{"n_experts": 64, "experts_per_token": 1, "activation": "clamped_swiglu", "moe_layers": [0, 1, 2, 3, 4, 5, 6, 7], "balance_loss": 0.000214, "router_bias": true, "scale_expert_input": true, "lr_router": 0.00138, "norm": "rmsnorm", "norm_eps": 1e-05, "optimizer": "muon_variant", "grad_clip": 2.0, "seq_len": 1024, "dataset": "wikipedia_en"}
Below are experts of layer 4 (counted from 0) of a mixture-of-experts language model. Rows are named router (the router's row for the expert), gate (a neuron's input weights, with its number), up (a neuron's input weights, with its number) and show model dimensions 0-47. Each number is 128 + 24 x the weight over its row's rms, rounded and kept within 0 to 255. Numbers have three digits each.
After each expert's rows: a language model's description of what the expert responds to; "gets" lists some tokens that make up at least twice as much of what it gets as of all text. This comes from a sample of Wikipedia text that the model never trained on. Tokens count by the router's weight.

# expert 45
router:144139094129116098134096114142159112139154126152120111060116140134090155100154142087148140110133152131127126143099089106125143087135125129113115
gate0:091121119177105114145163132163094134100164185126132147129109128087127140147105107128122175124118115136114099105116119134123115117142157136107099
up0:103117116103132139155155132107158156116135147082151157107127145075140107126118151139125141151151110155104115094115119098169140105126132118125095
gate1:141126113168117148165155156126074113117143113134093131095122095110118120106118110140124088115152147114137097124143111124179152184103157101083156
up1:094135072144130091121136148117111105163111138115162116135129157110132118146120157156116081119172086113103131184126147160142174149120087125099096
Pieces like Car, ar, Mar, Kar in names and table headings such as Alcaraz, Nicaragua, Carlyle, plus LaTeX backslash pieces like \begin.
gets: "m", " Car", "ar", " car", "ident", "et"

# expert 15
router:137141116080131126160117113142115101079199123124132145102114170153116130097107125098178149119090092091120096113107139171109169077183097129137102
gate1:120104131136167090141108108108140122132117128134145165111100161158139115113122132143130134130187106108136148112111135092104137132139110117103114
up1:127103115154124105144093117069135081132120101167145124112107121151131135135114106152134110151104084109122157080093132174133112132135118146160106
gate2:123123128169064118131147120095114108118176135130163110170115138144142145108121119118153108088101077116157130141093104111114139169138150111150124
up2:139108148143082124095114124140100129089136108124099118073152145177104055190113132124136102100110112136081096119141098122131103086125162116140145
Capital pieces in infobox codes such as NRHP, FIPS, MLB, plus ^{ in km^{2}, _{ subscripts and the pieces dep and rep.
gets: "P", "ep", "^{", " dep", "B", "R"

# expert 48
router:092127153134140095138086121104111128143124137115122137165127146163130131090161145126140160109100093142125107136103131158122143116108125123111130
gate0:135102108106120132145129055110121138129115138099144123128148077127129137120123119143102095115137103119152086141112103084115083158111108128169128
up0:163128101099117131075099128175128112069091147151136125133124159121134132109123135139134157147145143083109111130128114147137131144129097107165124
gate1:097125159095128106141142123118142147115135111158133133129134055181096124112095123124130083131130107159106151140107134140134125122074144113109145
up1:108117122109164100073082151145138142134150114145092097120108108122139150109126132115092121135161134113114153122155111112151106104128113134158173
Space or dash tokens opening wiki table cells after a pipe, often before numbers or empty cells, e.g. | — |, | -2,183.
gets: " ", " —", " –", " -", " ;", " —;"

# expert 26
router:099155114126109143096139124137121095085140141139137125139102139147149173111117115128113175151123121166131133119125126154167190161134064122144160
gate1:146104134164079129073125125124116133151094141119141108141149113102119120156148118126119109137155120121119111163092117146139108106118129128159154
up1:154093149132145117061106108192132176108098153154111107104158082124099135140149139132134136107101092127138087126161156147100143149097178143129150
gate2:110100154102129154109119140154133138151102120097106114145080162128124105129160142138154142144176151124136120109156106128108108151104160138131107
up2:122107157111155114141143161145125155113135115140168094131149133129101159113100128133158125160197102128086133117116139121097140132125150083131102
A lone capital letter opening a word split into pieces, often a name or title, as in Census, Cookeville, Fellow, LA, Debaters.
gets: " C", " T", " L", " F", " D", " S"

# expert 50
router:090124080123148107151101106123145101089155138120154126156109127134121150104125147083119135087105091127096088133124163129125123146157098131098111
gate1:102102114123133113139123107064085128124144140121094098118148103151143111134135130133138113153122122126075116102114105114156111126114096146115116
up1:131146085119180144141124156160088139124132168140091087140139127147127109118138147115129138122141124101104105153079144126142098132114162113142095
gate2:063118170163090090102135122144086130116092111172144152142111115143131139104079126161097124134133158118085071128143117114137117172117166133128137
up2:136166118110059145157157130115141098133142154168147124151131122114107121118144139144141127072134140133134132169156112127137145128157124130141126
Single vowel pieces o, u, a inside a word, and short syllables like Mo, Bu, Do at word starts, as in distinguished, linguist, rebuild, Calouste.
gets: "o", "u", "ou", "a", " do", "i"

# expert 9
router:135122110111069139153094092155145083102117128140147119112099173154111124096079126085103162093129103144124094149093131096144158118130095167130104
gate1:133122147117090112123106088140104101116131064139124079100140131107148124122133106155148088157108121150116153126130142125117138176106130136098140
up1:143126129101090127106148107086126178130116108111160112136103150126135176134112151167139155162123117119108148129102145111105105150152155180112107
gate2:089134137131143139138138137156123128118141104164114147120136112083151112123166104111181171116142105144127106144095093144121143123137165118107145
up2:130135125153117133118115110157145192151118125146155157129148133135151181077147158085109114118136149129136123125126115117139142158162171133079082
Capital-letter pieces inside abbreviations and country codes, such as IFPI, ITA, ESP, COL, IMSA, plus letters within unusual names.
gets: "E", "A", "TA", "L", "T", "C"

# expert 10
router:154121098152083111118128073142124115122138145133121082140119115152072117100113128096152147094151106111112112153114118116118120133135125138106111
gate0:133179132166099126106155065075123163104104127134130121113115095103092160149174122097125138123136120087160114134126124141135157142131132130149132
up0:105130129133087165120108128118111147078116132118169147153169166159118151130148116109150163115097150095165159136099122120145116141091124163149122
gate1:177153118091123125074105093095159131146161111109116122133148097103092121100132133163115090098136103117144149096157129174136132152131124158118164
up1:139168137135115150119144123176148084105165128114133115109157162101117146115111145125119138147088155098113154142151171134116111104154144144155175
Abstract or personal nouns after possessives in biographies, and suffixes like -ation, -ity, -ment, e.g. his time, career, wife.
gets: " time", "ation", "ity", "ment", "ition", " years"

# expert 24
router:150126095092127116123103092124140124141161153121132092146073167139075113127115153117145179100106100108091104152130127137116120132133138147121137
gate0:118095084111107108093099182123095127144175131098151120100132127129134175121079140124174106148113077147161115099145140153127111146170122115113147
up0:137131167148162116102116151091147120109127098136136125130116107158104144141132147126096178093088136111182132103181137157177138082108146119125143
gate1:151125131145111149158165136107094141072095116114134117141124136141128105132148150136134114112132112101094130148094141141148094145166119077105155
up1:144119126080153115147143109123123153147099117153130111130138155108072071115111182123083120133129121112137167124154118118140101112106156155173111
The letter y inside or ending words (Actinopterygii, Holy, holotype, narrowly) and endings like -ry, -ie, -ty, -ly, -ary.
gets: "y", "ry", "ie", "ty", "by", "ey"

# expert 40
router:141127105162086118128107080139134131144134111110115096122136134152118140133077167103134141125094084121103128136080124107137114101130122128148114
gate0:126123170190097130105126147156143105082158146155142118104165085092107081109129134108103121146116104149145091086128150128154108154143154100133122
up0:156143125133123114124146080117108144133165150188090151079125145132075167121146126158110118111143141139101130156130123093087157131136175152154072
gate1:161165102138126115137126149101082114131157138133157135113136119113109110157124114149086134143153115117146131105103176139100155118108113081110136
up1:137169158121149129148110113148131104166115128134113162128130185119116094152119133118126142112111087136155106156132152112121131153096172144117148
Mostly the "er" piece inside or at the end of words and names, e.g. vot-er, Tyl-er, Confed-er-ations, Pu-er-to, with some -iv and -ov.
gets: "er", "iv", "or", "v", "ev", "ist"

# expert 51
router:127093101119113135099143114126154130140161087129151072098096154143066115120100175066130164124162087135120102121098130106114209122092114119149129
gate0:136118078108108128149185133144106108153132102118127124136168115143074125126151140100129142127125163126134140108087143163100141088169076095116110
up0:144134122136133117165126095140116122079083137161153115167104179130143079162105163138145136133128095127130139087117133139098153128099140151106113
gate1:115150153142167168134109146124147179127117115112129133097104150134120161123149148144102124124153109127133097081136113083128118072156158111138103
up1:140137191169106125105125146116162139113102146175149133117141156132115157199119093151145118133126085150150159133141088147166097074110099107111152
Nouns naming works and competitions, such as film, game, album, club, football, season, and "record" in martial-arts infoboxes.
gets: " film", " season", " team", " game", " League", " play"

# expert 41
router:162118116125140143155125131134116127113128103112118126123113169125105150105112113080150192138136128097115141142113133153144144111153121160093121
gate1:103130154156099101131091114118147127123112129162122169117128110140092128139132115147113163130153144099111143126110129091151122148128158108164130
up1:143134117150095133159130156123144148113137067127119142136138156131146156131133168144118106115167143113143125130149137074127111168107136094138146
gate2:130067158134130134132128185119104110106151134126142106104118112144135149129129117127130129155136117147161153127144097053115058121142118118151146
up2:100138131152089118114109113150192143130145092123176183147116174161108145104067134101125137181136102144143089116144133143078164149149118127158155
Unit symbols and tokens closing a measurement, such as km, mi, %, °, }, ), in infobox densities, climate tables and specs.
gets: "}", "%", "′", " km", " m", "°"

# expert 32
router:139138128101095152162115081104081103139172108082149098115137132158093141108115168072088131126097062113105143124128070118124103137171127131106103
gate0:148115127137091141155141111111116134092138125126066101122134123145107113104105173109169134164151124118109149120134145141105155120173123130123166
up0:123124195162192093126093106141118118108128128137162145154072141097131132125142110144129137135116156133121156146095129138139134116124127130100114
gate1:171104095137121138105114133147094122101120103081161110138093148111106122117150133147128128171102130116087145109159102155142161180189141155102150
up1:160142127133155117092090119138088091145070068085115122149111128132125124081134107122159124126106143095149127137118095139122118120168148126126146
Word-initial stems of Latinate verbs and nouns awaiting -ate/-ation endings, such as oper, rel, particip, activ, gradu, and ul in Immaculate, simulcast.
gets: "ul", " rel", " all", " oper", "ult", "isl"

# expert 27
router:134143119068082157174113114109128095081117105104161114136127154171101135104090127110141144126105111114107119169085141111143179149121133116101155
gate1:093156133147097147160130129142131103149120139071110118099101157124136119131122139113127160083162073157107153101090122102160136100158113107153124
up1:118160134098164121148129090141124111107120112127098093130103164097091103103118109102095168119188103152144084111121115107137133136146116109107152
gate2:149124118113156118113151139147065127104100141123177109121104174144099085077154122137091113159109136134078113149156143115141109101144182130139099
up2:141138111127165118154114155108107133100083189139104098101110137144098079113108126139123080141122137145158100131145162110088082081129167138126093
Determiners opening a noun phrase, mostly a and an, also one, several, any, another, every, as in "has a score".
gets: " a", " an", " one", " two", " A", " this"

# expert 20
router:152126064114110109118156100138132130119147129125122115132107141141046139133137173105118137083091125114135133123109130101168179158153127158131125
gate0:125136164132124139137130145101126152127150116159143150144157137192110158182093127133103140120090143132173157149170150096169130117136132137126131
up0:133148122076154142140132115136123140136103128140137157150138145171125136139124146146120119144110110163122137119135191126104145140130099143146107
gate1:137095112102147150122119169123107156139092136121098164157102173111086160116158117104129153100125158121130145134125107110128162127145162142102146
up1:131151131060092178158150095096103111141154120133152141098136128151123124168116067127131121141155137131127119169122128134143136113180154151151128
Capitalized words in names of institutions, wars and places, such as United States House, World War, University, Museum, Department, plus art in artificial.
gets: " United", " War", " art", " University", " World", " House"

# expert 8
router:152140138118118119156105119149127111099140080127136093108108158130109118072123149103178162144132078125125130137106085123149150102156102159136132
gate0:142161158112139138144143117107123104107142168162150115121121105146148129137133102144108123137085136130070142118135088158101152104138099128151140
up0:149122141147141135148149150140096115115111119152134099161164147128126139144145160137150123100112140133189131123117121142114120106157093102150119
gate1:151082119128099108144121106124108138083103146152109097127142152128099122089107110135108119146125137141134174093118114163110134136141124135175154
up1:181142161126092153120106117105142078102133157121094155123115130145154119092149114114117100133100150109122095111136113106116176137151127121154153
Pipe and semicolon separators in sports statistics tables, game logs, squad lists and review-score boxes, usually right after a number, as in 35 | May 9.
gets: " |", ";", "|", "=", " hold", "@"

# expert 62
router:053104101142065138095141138152121108128176110108161085127111143145107163120083117083123161093103099111096123146076088125181155124153124096131123
gate0:133097147116113166147136094139137147187167118103133119142072099138113154131114132143148161145102093148137130157100137129125203133145137101133145
up0:126155136112161087112115093153133149116120135132153091149136148163130097130152118111139166146140165058117120151096103143097122159117108089156134
gate1:139102094107152174092167137149099125124152150108130124076111122145106148171122095164140096136124130091109106122128120136110144117145104108155131
up1:161126109137143168086154104174121148119162146166169096119132129109118157111120154122193114141092093108129093084134102120144169107150089135141111
First two digits of a year, 20 or 19, at the start of career-list lines, table cells or prose, as in 2017–2020, 1966 album, 1960s.
gets: "20", "19", "18", "10", "30", "15"

# expert 2
router:117132132100127120160086085135127120117134130119141111131096188146125143072125160104169157111087086132108121107086096135169163102163115098153098
gate0:118148110121147123162143132116100121125163145128189103083122132109136101133094116105161118136145147155129125144150125140134096083127138128105143
up0:092116185064110119115069120136107116157079114095136153131114110140102117109132121125128147122097144167125146150084138190098116099105113128095135
gate1:125095126133153078101103107140159091130122109136119088122091144124143086153116177099130181125150113132160089075119128095156111123100112108162124
up1:106139118178116095102146088091133091156100132152153173120098137118133119110117115124100141065138119117141143113083123118136133121108080110164088
Pipe separators between cells in wiki tables, mostly after a number or name mid-row, as in highway junction lists, election results, sports logs.
gets: " |", ";", " —;", "%;"

# expert 13
router:110124158147125149157153100144130109135123086129127094092111126125115140084124129127154195113158086109126118139073135114171146096126073148155158
gate0:097096081122104138152155152110104135124123116117163121111120163133115142136108089154132159139143144125123120139137096118123100094128155061151123
up0:115130113095136155144125130106099157159117137114084148088132129139142132113156109141105150136130080091094109128133132076148080111121126100130137
gate1:115137120157098104120104085119118119168124090134131096139127164103126150130118128137074124116192097117109106119096089130157139115081160117166143
up1:106112135166167139160145108159133105114117131119114147112107138128133125141112140080137149067160125151158140124167124178139153089155165110122139
Slashes, en dashes, pipes and middle dots between table or list fields, as in Mertens / Minella and Club / Games, plus word-initial U or un.
gets: " /", " –", " U", " -", "–", ";"